From a checkpoint of a small mixture-of-experts model trained on Wikipedia: a softmax router, 965M tokens.
Below are experts of layer 2 (counted from 0) of a mixture-of-experts language model. Rows are named router (the router's row for the expert) and show model dimensions 128-255. Each number is 128 + 24 x the weight over its row's rms, rounded and kept within 0 to 255.
After each expert's rows: "comes after" lists some tokens at least twice as common just before its tokens as in all text. This comes from a sample of Wikipedia text that the model never trained on. Tokens count by the router's weight.

# expert 14
router [164 114 115 122 155 129  93 153  98 100  78 111 112 140 100 168 135 115 145 136 183 105 153 125 138 123 132 136 169 138 170  91 118 131 139 146 148 180 103 112 103  96 105 130  94 168 110  85 159 115 116 148 132 130 108 121 125 165 126 196 168 125 159 107  75 107 120 121 182 148 140 140 133 133 124  93 173 117  93 116 138 133 118 113 178 160 144 115 111 136 163 108 132 142 113 136 133 146 123 131 142 112 112 105 104  90 145  89 154 122 154 121 120 119 116  91 151 142 139 117 149 165 133 130 135 102 109 164]
comes after: "-", "|", "==", "\n\n", " (", " this"

# expert 5
router [138 116  88 126 120 119 107 142  90  96 115  96 123 147 143 184 132 134 137 116 146  93 172 170 147 163 171 151 139 118 116 130 205 124 129 131 133  97 130 104  93 132  90  97  95  97 124 133 150 164 155 147 136 149  96  87 150 115 155 135 195 153 169 114  82 123 113 107  93 138 139 123  87 145 138 109 144 161 113 115 153 164 132 117 150 152 152 140  95 142 120  88 120 129 179 101 127 117 189  64  92  94 165 154 103 120 130 134 178 169 118 107 146 123 139 130 108 117 155 116 148 118 151 107 167 116 156 100]
comes after: " |", " a", "|", " his", " an", ";"

# expert 12
router [149 166 126 165 133 109  99 134 151 148  80 121 112 142 148 128 158 151 127 102 132 102 162 121 173 135 112 136  96 128 129 139 174 184 138 126 153 137  91 136 109 129 100 136 103 111 135 133 131 133 138 101 115 144 143 130 101 159 123 140 144 107 106 125 104 109 121 186  91  61 175 129  89 134 124 135  76 142 144 148 104 130 115 135 103 120 137 113 130 154 121  98 121 114 173 168 110 147 118 112 123 119 166 113 113 112 116 114 124 128 122 177 134  72 125 139 123 113 110 131 141 154 107 150 123 131 119 138]
comes after: "\n", " |\n", ".\n\n", ")\n", ".\n", "\n\n"

# expert 3
router [139 134 130 129 119  86 116 105 147 159  99 103 139 125 153 130 143 104 124  67  99 120 147 154 150 157 121 114 135 109 124  94 121 146 147 130 112 152 150 122  95 106 177 126 132 156 129 169 128 146 132 108 115 163 181 104 137 137  78 158 173 127 141 138 137 118 109  74 136 161 139 134 148 139 143 177 154 137 122 129 123 112 106 136 161  94 147  90 105 149 151 127 133 146 149 132 133 125 102 116 121 125 118 116 112  71 119 120 178 131 111 151 158 119 121 159  89 130 121 117 139 146 106 107 107 124 156 112]
comes after: " ", ".", "201", "–", "200", "202"

# expert 0
router [120 155 124 115 153 123 128  88 116 168 146 112 122 103 162 111 131 128 116 119 108  97 152 102 142 138 159 148 172 129 140 101 107 139 145 170 165 141 140 140 145 135 128 125  90 129 116  94 109 154 139 122 102 158 158 111 134 158 132 114 150 128 148 125 128 115 132 157 136 135 113 123 105 142 135 129  95 126 150 143 110 114 111 137  95  93 163 135 111 149 167 128 131 124  66 142  79 154 101 129 143 128 149 157 139 118 146  98 116 114 141 125 155 119  56 160 146 105  97 116 117 132  81 154 104 183 128 105]
comes after: " |", " of", ",", " in", ":", " and"

# expert 4
router [105 145 116  82 114 122 169 153 138  97 129 123 139 122 159 114 172  97 143 104 159 101 134 131 142 132 152 136 120 157 132 118 165 135 128 133 140 113 132 121  95 124 124 149 129 134 125 122 143 140 133  98 160 135 132 112 130 103 125 151 155 126 114 139 125 174  99 130 146 149 135 123 115 143 108 133 148 110 120 100  91 149 127 122 123 162 155 158 104 149 117 106 140 153 121 122 105 131 133  94 107 108 154 166 128  94 127 124 120 141 126 173 139 127 124 142 134 118 148 143 132 131  99 159 118 103 114 155]
comes after: " ", " (", "–", " new", " public", "On"

# expert 15
router [120 116 119 161 114 109 116  90 112  94 137 107 133  99 156 123 134 138 110 128 118 132 166 123 136 157 174 100 185 110 134 119 118 100 150 135 146 130 163 139 136 122 130 169  87 120 120  99 124 135 134 130 134 129 147 114 155 160 187  98 105 134 150 109 104 107 114 150  98 120 139 156 127 125 145 136 141 141 111 152 121 134 165 105 147 138 143 112 109 113 162 142 168 147 118 131  86 134 109  83 131 150 158  67 103 107 137 100 173 119 148 144 128 139 122 165 109 118 118  84 163 146  71  90 102 121 140 130]
comes after: " of", " in", " |\n", ".", " for", " with"

# expert 10
router [139 163 110 151 143 122 156 102 124 172 123 100 125  91 103 139 143  88 171 128 172 123 127 198 138 124  98 119 146 181 170  98 113 118 152 139 142 147 109 127 127 192 120 142 127 134 117 101 121 158 137 166 136 120 147 128 140 167 101 135 173  81 123 113  89 119 132 172 125 104 157  99 147 106 127 178 117 165 127 118  91 120 139 117 150 108 144 106  89 117 141 134 118 160  91 130 118 133  75 122 102 115 150 122 115 166 126 168 158 106 165 117 161  90 106 176 158 142 123 109 158 121 151 177 123 115 143 110]
comes after: " the", " The", "The", "°", " where", "′"